Experts of a small language model.
Size: width 256, vocabulary 32768, 54.3M parameters.
Experts: 480 SwiGLU neurons an expert, 1 pick a token.
Training: a variant of SOAP for the experts, 4459 steps.
Below are experts of layer 9 (counted from 0) of a mixture-of-experts language model. Rows are named down (a neuron's output weights, with its number) and show model dimensions 0-255. Each number is 128 + 32 x the weight over its row's rms, rounded and kept within 0 to 255. Numbers have three digits each.
Before each expert's rows: "raises" lists some tokens whose logits its average output raises strongly, later layers aside. This comes from a sample of Wikipedia text that the model never trained on.

# expert 2
raises: "-", "==", "In", "The", "T", "A"
down11:169151079194135166118162159075163189157158156125113163158154134167070093173094099142098142143143068120120096138093182150142184138154079173099148155082106108097142116122061098116104116116134113157111122140080087137136134158178135133104126114118158113121108045147155137125153056087102148136142091085140138077156086146132119117157144091139094130162182095120083052105115149082136085141151110143128122111179091244141101121136064105147145140113073159120085103166121164111146174140173072155105026132123108125161124138147124185089145107112094163111171103166088112132181105173126157151141144074112099156134114152119175108142128188139163059100136108110137116102131191118136113153173117142177146071117124114097072087113117089162145179122129123121147132101101189157140139076140140
down12:179137109096163125083059149067146099190101123133123133163098110103114123096162094132138071128074109117081209133113179091100135112059135119159141105071061162095110147155128103106105127173076139139139088116160099146208132116103116126136135137087152205153117081127110109095111160160105141160153101149117137131140161167119198150118126116110144139128104177155167128168188128136094140085176131128127152060137085169115162098152120114104158116135144118168105142113193175116146124120141138138073090120087091149119144102163127116113107177172088119178132170134035154121176117113151104102113154088186112169112069085082134126149150109137086128176165225119128104157101125078088129125173117091165121115116168182121094114117097097139195180130149152082114119151181154136152071096096093
down13:114098150099117199067150200115132103108099169130152165105136123147128159093179121045178092152144151030125071135153079119144105144074101107089106148128068114167159132176148135195168065144125179108144089109139097107114151076104157132165156126175125190116141116086115164152104042141115129158113070094102148116109176136115114155139145142134073116168107138133130102180081145073090178120123138112132160151112109177185102134109133152122099133084115079097114130144131112134094156157164128056114131075085069138093168145155115174116118167076154128155139125137095131072139166165163101121141098118135145190190068093094145135139169106123105089095126167162118095148084084097149104168129121177121103172141131095165149130099140119114156048116111147182125089117114097133086145099152169
down14:101116173091143139123078065153148130109118188116153105170095156192112119166168171101152116117180149155093112025149107114154149154143128120149127063116081118114124161136082138120079129126098119086157142122129106131101179126075105151168123098130125131134133104101186102062108131099081136175107128135160170107117116127089191126125073152119167140092162138140099120122131071141191127117067099165114151154124111082154152121072166114161160139107175114158190136090151109127169144179098110165115152072138158158131157146168127109178170124057167119133099168182087085154149033061110100117100122185095058106123115103132210171155191107134148134092121178101119151088127116106088149146100164159106125160161137161113137105195131185103134116115129132127161129129125160141140132131197070
down15:124139126153100099152164128170174103112143081090158103126166126193131106181132119126108110103117157085097136113167093122143085124135063071146112047058188076160138126145096112101087076158093131117136094174147134143043136094154147122133179052167163106081165120144099083140139147147152120135127110141137147188201172115092121079121112146164112146139154135114108131135091092128114094102131108107069113156091137063117119154122113175123109132116094164133083106147112057078129119139088123108059147135144120135119131071146138123198119147090218162123068096120149140092112175171128084126146106102142188087142176092114206113115116179122159113101168081113120134084146176119196142162120155136080096146142111072150107157097220119064141138101121137115110095112129127146109125138130168

# expert 1
raises: "0", "9", "1", "5", "2", "8"
down5:156082069139131156112100114155203097167174106119121142124135094167124139116133198144061092081069126069097126179108144101140142151154096186097089160109126125139133144091076132103092126153158109151178095074195139172158178100165160137143114112142112096132127089117072124129129057141134137163176126125132121152140129113158111127153108130116146080087119104128138133160129111108141121118162070125097082187115122193122115166108125139113160120088049098144115144097046164162141122034151160142174158109071108158140100105151152055118149118133162113142132081155085155123204079094168138194142093193107179116124122154065117077131136115156121161108147135105133101135184136059086115095114122117137109122087097181138138161142069137093108130151096100140107166166157098112040121129127105
down6:153191113098123161139130150110110180110080122100109104127110141140109137155093155155108108157138177165113100121154084107121153095120125163134146073091084135119105167065114131141097149114134152149148198059103087145108166126137122159110139144171151129114105098117153176159144120086229125138166063201156121151144150146172143123171128121110180129142152158184137119163105081094128069161039097116111097143120077085077150144105128137158132223128082164167144068156052086186107111179139152091105121175166110163126167086111175078140104075107122093149088144130107140155143163135128167122149125102105178096114118133140135131094088120120132204186157142063136116071118116146088108090133078103109153128122164125160122180137106132149110127100050153130174135160079141074122173153105110
down7:097132147122139083168078124086130137098150155151095143177132118132111102101058125148141111168110150131119159136190129088112140093177144129112074103139167126164169167209154167128095088165113127167141126090174129141158134075126139166136175112121147107082083122154113144135153144149168122124066156151131122096144164097101143096164169131123065079186103109122133113113142114104122124114158124125116070146175168071173093154095143143119116160155106130182193119150021113142137180136109135095083163096111121134132133108139155139045099149110111148172176173128159135152245129097144164133130119193123135075107111150093067090140155116116143156134106095156167074128138169124070120160151102119142152137228106101091106130163146115157184122162188110098100074176152134169109153167158080
down8:175099156123213040132113134119157055110124130154140104061097175109104156150102123108130095159109125142094117114114112117127127156082171149110152127155118148112138117158204100098176130115116187149099080131064108159085100166088169130109148127145128118109120137100152152167190089136145113145173068151131180100158161157114097154160129156164098143104114127107097152155128130156124121145111131188130141191140111074069139143109111145135128132091141158146123158110101115131169208142139062109175173150095194077142061145112161073128099155166114115170143111109071095085124032117087074138142145102103143171159129154170102069073103099147205135121136109103143145154128123100091109126171086131122168132153136090172127122112146160141075129103086135115174061186050154132111119138105083
down9:136159172086128077092153092173113126164154174118152116102117048123126158099117188121153092112083183127098142181191164190103083105094125177162134103138117128108113121087150079168158133118134116126144133116111166124151082114206145168184159180095049112103118136134095108126074151066219149151109157142096181051124087132120124107173098156130108138146122139141168135107147057139094122136147095122193085092164107105125140162106100132108158110096132172134182150141127120176034117142172158161103140212126147142152130094163092143144115183108160175146086107107177157104118098133087189163156117144127099132146146144104113130083117125131130159096088119109125101098103112109081157124149118096132141155178119073086149093131174107110112125119124143113192179109142181112166099159076167

# expert 6
raises: " ", " (", " and", ",", " in", " a"
down4:080136173141051117174111141121118146073137191120139102139169130137129065176127140090118139092125091171117078065141096113128144167086184124130154122064098128111117185065098119109101156136149114097053124162141155121146141121114121094081190116178139146097136070140135227186125141073137123168136109157099114148081098105142172135111136120142132119204180070147148102125154103124134064160016111138168125151096130120135155052112090073115111180166137104162104111164111146160094096082106096139162095119153106123153165201171154195097120077096133097135132146155121096162127135167109119141157151111162086100167113100158076128122136153129120119170081108117060163131170133109104102069122121110120143135149152119145129109160139157076150127126107123069117196117113126117117091124114174
down5:112140140138140145099061147092138081123109109169086134175159129151121136104129143154144168099086175126146139117159120125115161133137090175188159069099171161063110130136097127143109190129116111127175147095085113140155138089116091104152081126105109129138143027133120126173093120132111137139173145154083089116154131128162147103125102136112142085144087151079128202102106119197132098114061155124132095161122115096128075145139079109099148139137157107162158053055088092105175160067130136124110116133149154083047080205090183173130114171191155123080095147160104150170151105119102169124076102146109111105119175142121117101158138143107114112179158112156112121131091107160126163078122088178124189141136073117180081177109078103080166120143114182131085088087110136160155193153121093
down6:187143076140185123113115135140149191133124085104116113155132101080152159135123141138089129070115101107092130147125115099113099144106077134121126164102165178152126154179117150142116143102131099137147120112116124145090102076137114081083137145106039108115128096113115105103085124102145094187077086122089133154162169142145118144122205122131117130125085088121092083064174117121153133092149170106073147137157166128127118160161082170113157148164112173064160130108177099126126149206125163115081128108145154131128109218142140114125120131129093141135144058079150117101136196122172203103101118113095170067200140166079134122137148166116125052086180137119151155189106116147130088103133098084098117183089146110114182125130149170184088147153127099169118132086125121024077148144170090
down7:074092123113115112077139151076163100206118082193100110127067120155133146129128116165157078156104140191159116104104128180124085142116161145107169162175123098112138097137188115082109126109180073132155168094094101092128114076180107188091143167101126131191120148160094155115078088125153116125086085153113143087094138154153114162097137157105097164147175122117138113085128158094157124098146110137174158097147158104038069148201161131088104092081155142150144175134155172100142149110120128108091154144171158141123132152153124103155137108126130109170180122154122114140117156086114115116104092120099143217128156117128083165149143117131111187142143106129076137099090121182117181133145085110107166074138171114080050206133077142134069127139158107074129188184125125143179129086146162
down8:103096094149112129145166123124139126198133124099134121190060135160159059143099097120132114138104127067148094119149059098199123136167115165082073162126161160108122156093140133122131195164096097138127126134101093161131157157121066053178115133182121180148174113103122199115131168155106140145142114146097139196128162137118123093151143104140172103150144190169168144119135086170155200174039154129212125153134128109114147132145140132036115077089155098146155102132179109181076067128092182210125116130160172149153115094116128172125105148153145130150114150112124113144156119116153131123116126110164123134110130125129068084135196183069122091168072117144122106102158060113137133116088139097121130130155141113057169092118118132134088127131135155097133139146172129127093115155187099

# expert 9
raises: "0", "1", "2", "4", "5", "6"
down5:086129151164098113084159146122159138165107124109063140109078072142138151153154171140068140102204081151098156107135099132126098095164151173118146106140110120144136114139123153155136159189124131071133112152119103121167130168119108188151117118143105125162139085148072138170152139129178125102183144114092051081161114114194140132132163108136155123146158136130139159136133104118194052170065087128112122058138143053188122228170076065147175120198126113156131136133147084143148136084130187101133097084116146104180148166196159141151154112152158122149134162173130157152116114115129189161135029125063132110129082145074090163149125103152150171151163179138072126093140118083138124127101086107097118144151131125086112147133120140146152152102126125146086133134116116147048154142163164
down6:139183091177092139111117065127157176115136140119085121121076126123160169135144122108162136129092133089133149115129139157135102107122151153175099112073091173117133168127182093148053147180104194182085157130088126115125130179128120063156133094122136114145102121128138209133105105125147151123133111101115081155022091142134145103171103079142155085131067075096078124134125165133112168084136137182156086151086144141143121097095124156103127218103105163135165107172118065147090169080092107142148152129097145145109090083163153134161122104103165082108070157118085109117168138176126170132148133136141120111156112168091117177132147070126175130122133189103103064136059157089123103127186146119149091098181113189067135085183100112125122131157092088150092130144078147125162117074150090
down7:110138117137149171154156163157143124126099132154119086129133079112094124127139157138142156132097123133128159085116092121143139086099181101123146141129067148134123150172166160124089129134113183122168101152117173095066111153137117093157093149155115137168131139128143140160077178139097137147151166088083101222135164127076171189154098150150110132170174173213138122203143084156112185128147113143106133111129098121152152146108125175169148135146133090137055132139177187120128098125087077060157104113100098118136118083127127127154117161119149151119134158136180096129172116118103130090130107176174131082060185230188113129129085153151112164124170165162202099067155146200080181158088115147175200139163136164167118139158109173155073156118105141134105138143105154131107160196149150
down8:060128172139139067131149098141146162113124126064170124131176062127163162125117118046131118128085135126117116114165138140099100101164147143104108077127119138165126100115139129113175134096092153106068075088108099117101108127067094065095191137158078163161055116145139173182177175122165120108080102102063149093145115153169112143105099122173115157070112130089113111176156174147123168088111075119086150142115145106137140126123096132117127152091128206089127085126120129094093108116123067126142132130208102104148073193166160093098102212157164176104142136208071123132109142135095095069116139130107098152055082070095085117150113149141101078151127117157127137129092131128182141136109089108189114117104138196154122138134113114124122172075123157123105152128115102100110167140152097
down9:117156084121182160105118093151148127108071174133185166104162093102109173209168078192152157100144208152101121109078117154165090128119122122073132132104176112137146106121130202103160156171127139107114122098134135172176134087100131119074189123116147104169129165135184171190095084127131153090124065146096112177144162146180132162132132116086136067071116062119118136166177159091102150138103153173174130155051128108115142041150142090124103115120085151111110138159127100143120087111118170100111075174112098159147106064129072119131162120104138106124109160169133142131107114113186157076111116163139137152118107149089085124154121103071159161123110192129141162120144131135116140158139171157156140054101158100162105130086103130176120126100171163124120153062117165198145160105143104

# expert 10
raises: "1", "2", "3", "4", "5", "6"
down11:130125144098079154116140153092124107110110153159190152091139155152056157145105124103149114145108133071190129114165152147150083162078170139142117123156140160123205068191117138125138152087189118116131105152107121132130149116209098096141143160130176172124148138177131131141123145172106122091112103087120067236113137151130142105051104113118159101088061174102125145163134081132085131070155162142148164144140075132123109157125161132135105142107104157149074112122132127173144076077184059102148147091148111093048112148099172190118129151142110155114141136128114084096108106136161141089152127168112207075179075125165073098116088137139178107115116126108184098168139155106140132125120085111138111172126102117101122137105204127159169132159081090130163173089122064097146091108160110
down12:168111138144171120189146093138099157103153094125106099142110099180194160068125110094198131144121117124150171150100073075114134105107135093143135123118108109158119182115100135141086147082187130173154158126138114140200100125194140112103056159170169109157136130126193182107115114108108048148116197155101150116137135135095112140126158207153116097089117120139180081156126157100099140166176171152151170135180129152106099171082124130130200127171116160158113128125127131151163113175142106088129061174134150094110121104092127114146124152144113172097066133156151063166111108094170089143130153136064141156131155134136104085083124202126149107126086143050151114155184142116129092108160180167163085057108125094106097090148152124123069066145126165131074171138126136139149125144136083
down13:151137065114183058090125119154104094136127147148140098156106116147141136117078142130149142140130199077148101090163151100079103175120124151116084132161103150145122194128078086149082066095102173080107110134016124091123095140146147107122143135126104123092165114115157168196077165199183080110110168145090101153221152098158124136113136067134147146133141115156138156088107126151116090121147161162075138191118110144186131150123091143141173106097122107101128108125087141080134124127140126121130074102130104157127099062065108139146095154109122140155163087134179126049197117138126180165081136159156122121130147096151097093136068032077181151109116090141091169153120152108134130093121121135070079174143178135129154135098132123152145125060166132129123102113110170156113132101113139
down14:154180105154130123170138129202106141096126146144110166187084105133222141158166142095094148092142113146066148117092159120165157145057112132100148195117096125122106153162107158139145078066090168123140110153188145140089114090172178118140139189136166146109110080103201100109139139180078097083095153163160083120144151122197154147146101084066142143116183140118146135084124101180135155118128104134135162096113109170079120152100152130103173174199049055131133146106115118148175090137052126143118113160132155095077112133079115140141096174133127180120150103111117157093147130134136095129135041077092132112153141103088117129135129177128116110140121119114137076110147098118135103139132158159144169157159111100110156209083106110109180163131152176178119087109130124140174074134119083
down15:155169142094139158070141108160079114140150215106135120111140102132150182123145164109173092087123097131160153046148199109197085135126113111083115114091175181120124147134104099087129136075106093114094144110127161147106190129114111161086106140119128131110142077149083110146128137165125154163149142129144138138137124139125096110103109095120200140132129116098160089090112163105074133132091149133124188143156098201038066121127124086127114165135121070107174098143157109132128139162079137128148101134104134137145121129101115113157192130108138098095111131103064098058107136150224067117137148130136128126098154126084174187114164161121126174144065199204180079135118195147131181105164121089104153140134151110101135102130155161081119118118125163107182050084127112185160157145146144

# expert 8
raises: " the", " a", " ", " his", " an", " its"
down3:155110104118136113171102096073165125173119088100128160134100130138112145132124116120060168110141108120192104121161124136157127120156114142110103150142115100130124186106137124092147132089094091088140137103141123128081124107245073164143169185144113163119132147168164152131064150085112122146135088109080163123153101165147133089116188130125131130173153136115162176139198146140120159207109069176095120072123139181168186163115107126092138074092169140167117153113173143196135145109082141164148139080086115104142058084071115131120089118083138126113151099162148200155172130155118122074105092101141176163123078116129138131091093183135129103081138137122148188144173153132126187134187083144100074118078101110171131101211164153153114142199144084138137163129127169164127091150107132
down4:088124114113144115132142170132131129135099135168138199129144107090113112123142176134146122073118124156191146105133124121125156129108094123103128068141109121137123151154145091038088163154099142139113110112146149168116058150127091132119152136137129117112116162108088084148132064124125192187136088108089133102105113075145120106142107133111179131113089138120138174042079066104097121013142105191181075147173175144174097149158087136092179195173118046088108098092150074136101135147158144059103139132124128163153114142112140089146108113136075076081173134075110154163142130070087126122141099051109131176138120105141076128118165174105149188163197126138182109110054108123108130137129152097140154169193169108141147176126103153126106126123090167130112154121147090124130155136104158
down5:125161154145074093098150210183127084104088181152141137066081125132139108138098147104153153145156124095123078189140127108102091151165170187136181200108132121168113135114182100092165141132079151107105110151138113124136118119068123155164125144100138089177082119157140111158123116161196127087187162119146126162185124137161114155093123091117125127213145179122144131142117072199168121121118125154064119117102144132109148201113058123105146149176179187112069112170096173153079092125110012107136148077161080088128180169178081097133101120126116133173093118087099140136134087170164095164166135120101157131128127140155125115083153161093148110135126122136162108164125165119154106067105066115160079111095103162161070114153113108155136141122142165144108134148145129113103133098143108
down6:160166130094079127142149147078118152094065121089150142160128114106140118110057120157145159189122144161155150155105101037132161163135160093171104137143118148127132090129197167172063121161150154110115125145102176123117107143124132152095164108105084104113117072141126166118127146150157084126124159129162169058083134161114138106123115064125113157179138135089143116092133145106116156106122170072118117162184097102158082130205119148137144114131073144141100112084156112146128168143143109077117129165100082182142146123107119159123117112170169095117169130074095106061154125196122113133163076133155109128097172154145093158133170069088103220122113131078167145194115113155086056139134126184104086145091131163165153134131108162057157156121158157023176157123105147093160156123136095
down7:101080102111112155092124187112086177144153109171142124137111110122150154113112126136163190128105095106170122083133147158077091163177094139131166117104102122128118155131186098097129153106140166137135147091142121156129045147084101090146100080097102158168156119138165046095133142100111088207155186132126128066173085127131124136123100154138170093117097140090160088121082092119155113069103183167096123168156074158102105155168073048137100102128128151133160133146099137131070138145094188114137151079150119093168114153133139158169191151128163141146145120151103103073107072134096210159145107105166098082092062173127173165118119178097104192133103108128124105099138128150146126116123134116136119093192056142087105085074095142108157083150113077105114116143148156074108142188154084

# expert 5
raises: " of", " (", ",", " and", " in", ";"
down10:139178130081119129159091159123157114114178141093100134121171157139110090120082099203017161136118107173137130101136117130150117075120185183100089163091111161119077142169146118152175164079135150138128162086140079115168149080131157174050121126138110148121138104127113099142122151093102134155168127169132201169174140101132113161069085150141125101110127171147093180104155133139160143132141161098116118139181114160128125223115099091141123145097119130134195130122116113076136115149029117123143163160127138161130122136111132227148101121154086144119133082121154138193137169164155137093116156104096139101112123094085156119166170137124099030056144139186083143201134116096117129148181128156151114194156145141148113170089096130131121115085119136101135111144067135094139165142111092
down11:138154115093147091094132175125109097135173061129130177141178136080078096136067158099098103079132063138162137115067158109127084097093129139078113071069200096092094146086152085155178095091131134072099129139120099159098093148157152155158136140129143084113091113160141147140177092147147147173103093079120156140110150202154067164124117131151204126133159209112149179097122105135125110109234220142134113167119076090152129147160111181160116114139133144156155114129103123094161143115123156154080175075111139086100164111126117120081072124163102175115139089109120136154149107108150078186147150048067153094142146148123106083087142101149127109166170103146116095082103133165148068077166122117137150111164099130148140132136124130155132142124127174112142137145177106125115117082144132
down12:112157069116144161160094130111163187160107132106089092130123151166164122132138107129141128107196127128129169161107107099081159138102125087176156104132120197152088141167115132082139146066151057115160105196105133143096125166104104062142084132115107106126154159140128104123130139109109127065149168114123114093175130100155173126115114086098146145125139149045201109150124166136124157167149132110153109133134088114135130158166120095155178117121126144142104152131099098127097182172143090159128149116158149140116121130128069115182159159072096122183094140225146139139142098163123177171174093166149135110137117115114124124080089096122125095064050100138102076128147180186084143165089148100117112094114150163100161111125156061180107102083102055145156168169176161102171067033144158
down13:113110154107141111109101168132146113128106140150059137063116156112125153183171067149089144155124172189113130085095181151051119160116172139059098111119135108103145117070114057171128069142116105128131111131134120123129170137146135159087120113193156161077131158172140109098160075103163097154132102131151139128135129117138123188119174156080111149124162171171155148206118121146177128047094163086101116155175096125132071092105199174172120138153147134134145112096091131077134138125139108132124151152124031135135101122138121147205164157168095127133140150080102121140101166189103132170106076099129144098138122147111031134118152095188112132202161141138099154171092100104120175182169163132138160108128090134103154108117152147166145144162150046142125158137099097111108143073113132
down14:124115123186176126160146091186046080163154130122135164143070154194140119099140092110095087177155107143155105138152104131132094139135142112116071115182124135161158090128134164071136130124089154090079164116114145070063115190161062150100194128144123145115138114160140136085152160108131076160127158113143168149120119204109129172114163146103126171138093175099128118115146124104144137165155085159086087179141115112150125142086057137145128145160149161070104119104114128095143125109166109160081152167180109145150191116131079094107081103148118136097196170137153129135185145106155137063133100122094174175108164131185107151094145090064161148100079087148178151195115101136131141134117175138122154144084123146146130118195103130131074100112122108121182180139118100215083128146076102

# expert 11
raises: " R", " ", " in", " (", " T", " B"
down11:109190170189167076108126184141120097141119179081165153088216147184175170177146086128143103097126134119127099148121072083136074106082147109083115111156098147171119173119142127142097141138182115151152108167176123118060113118159135114131092089154100145127102081132042132069170106134131116178143156107099146162160172132116017116161113082128118104105116101139079132106139124143167187057117148141196129134117117139124098173144182129139074117130077140099123144135154116150132220104108146120140080121061132113118128139126161155156125069151071114094139141082092105140155131164030136111131177128127139079185186094100102116119131149169128173095147066090128116109137141174105068121142125142113090177127148152159140085109157134108127129148098111100127134153152100153112123112132114
down12:078172086092048129110131121132103079111156218112152161185105130135139071141131089190134146134168142123131150137088117076105175122111166137141230108154118138169176195106137123147110093135116141108052157130189134128080083143147116102075143136175130081092107175088117159157094122139089124110127106111061164105154159152144130132075127121129109146125097166109123095136104118092161168137138144109117094129128133174117156106115119160158081126129139096107102165087110103088108114122101118092133115106137098183104177126070148079109163121133109135114081135086168136086131112114128148062151120081121146166119171111133133065167142099154139107104094099098128141065115206182144071174079194150089112110184172153110112155215072147121155139226146150131121112099114125161147138091138127
down13:037123178158148170120143108121042060095085149156100121177154125111137175096109149143172181118078119161079132148034119121137158135135116084145153108167093121138155076127181108114151116107154078081111193145139161114071123216090125146096095107132131150101134163135131066138167124147101128131125133112096091111107133133161099105160121134103061123104171078110117117165098151114087225141091155173099125109127118143090072142157127153156087117191175158122111102070112153148134107153130100086119101118165115130147112131126091069122150078148137067120115191142105134158078113101144137166130117130128152104071113160168134122171108042139060085132112070183072135108110156148118151142108064134126070133105133158123123142113146121151130182078170170120115092116148109117180114124129148
down14:097064064095138096136117105138109114160211158171099184116122162106108126191108148125196112104136115135166082124181087131156161170118106141111197155146081141170070085108106127124104223131134097112145145173159162136126162114161079146151117126118153159109118179101107113173134136115078095088186137102161137107127149154143134087129108096033115147123087128122184136103113104098137171148138113115139123120180127106127123125182121167119082151175196113184142199129108157110165117101157122108124182139080156115121112135133138161096194089111079152122124068139150140112145151131092105096072190110153101111159120093144099129182126179125097083124144131168066127170065120146179074126098123099093140165094098101165143175102087055097124147097100106072131126152141120130142150062161144
down15:129157092169139104153159145107146157188121092135114164152141097143098070174047109120157174067140155114087156136107146148121175106169151158115143152182204158114170174140135123126157150141146126151131143116099135118132128095134065155141157113114136124135135101152087137122140127090132173132100163124160118179068111124170150096099143114128132171123134155150165154096051081116167155139095114163069147148149160154170224118159194089131153101123077171147123168123088169167121174118102096090078143070062108181120179145091105188144115096110129087185123135180091060181114231110106099091138137098167100140159135173134115150175135108156085069134087170128092126092145145077085099101121130145087171145105097129119085154156116169128131135116114162148116082103163155162077119167120119

# expert 4
raises: " in", ",", " and", " to", " on", " at"
down12:088126133153098145145183100165083105168122094143153169131139117171111150193133098157058208139135102120145084105141139129096099115122109148052135141101070087133147127063152074155161125172102127116133154132127149170140137123108125127071192024171149146115134137126136088150118172187061143152153121109131168131089098095158158135133143123101174050132131186103125146119139157103157162114090118155115139107136088109089171126099047101168197115183147094141140153109145099172148125136120146102209108109081126146072131092152193059112117159110114125117117132163148160130135159134162138118176109132128146121106215144171123134132202084129156148130105091154128116122126089172092063098118151202162128070089162068133127106113092110139093161145081129146152123086128142117095139157081139
down13:090072157144165137113126147177164107133078084119037134124112157115173128121137122134169154112176120101141062118134103033150150102131077092175172160154094138119065179161129140077119112184088135079132143176124095121169100139097142197175101146078160134124091184153168206110164163113107145105150107139153094153088165134131159082133122074106163056124183156143091127111144128123153121203103126150094156102088137126135099131176128129160108094135113137083167136108186142126130142112090137160170167136102113111145120129122118102175095130117071104111107160128162109083160141125087108096116127108092103174155093188193165148101131167122117155117119099220157174122126099139176137096101133167121227109141092106122130148071145090138099093139128119164137135108144141200153131126179168
down14:115115110097186109168137111144153111152139114100069125139103142070123143097186220167084137107119117103135136118097221129122091124118120093084142114123110092163134211132117107122145100091176134158108146146129130161137118132160116102106143125154099148159068162116156156138147120156102110126061157128125138091126121073137104094139096089105136135151135170176101143137203128110067190177125141087120130127112117150108134124106141087131186131163123135100134108101221128118168159119148112178086074149148066115164148171080108139086121083155066107129132162123176163134077155169128144176096131124107096189073171109131092096114119100132138116140130160171100107203115058068134146089140121178184113172162141173133091118227104177126079096108148099109158092188155138181136115125144174
down15:044198133128133164177140095141160120176118112139145115141108106160156078109096114098129134143091059151107125145147131139093081122084173192128132153151134125084167059085141117143099166094058207145106140176132102144055111075136121104161153125078115186078136148136147154156101132147106116115129074122110127132102098138151159158157121075120122185156176172158088132086157101104126128114157129107129083143124109098167154152143155079121131112070125171162094153144137093101180113146073148098140131088169084108138100117150129134152148128111152132136179106134098052179103127193161085125160134081098154149112182126122137113139140065132191186163150052086150145092153088118137175124155122094166162159156155122118164126136142137093080154074094105120089090180166111061142141173108204
down16:130127140102158140147113124102119144135094139158131095115112145219159082079106148145066067153097165187177141168125122113132143106114121185129130120151113103144122140172087130166125180116118069144075116121111093102166167165099150143136027143110168137149142143130107087131073128127146130120103148152212172144046094132102119162109092127109119118127139119111105084151104109147071092133084108108127069153133102106161087188197116103079129094158163156166146126093146106146137134171156081152106112131147132125127164135065127113122128157096124113126144097091129144094108122125151133070138087148144152145207170154151145095055151144095188093161129116169158089165143153069123125214156165124206109156141138131116106080090132080067129144164162176197110152141083182135056115100112150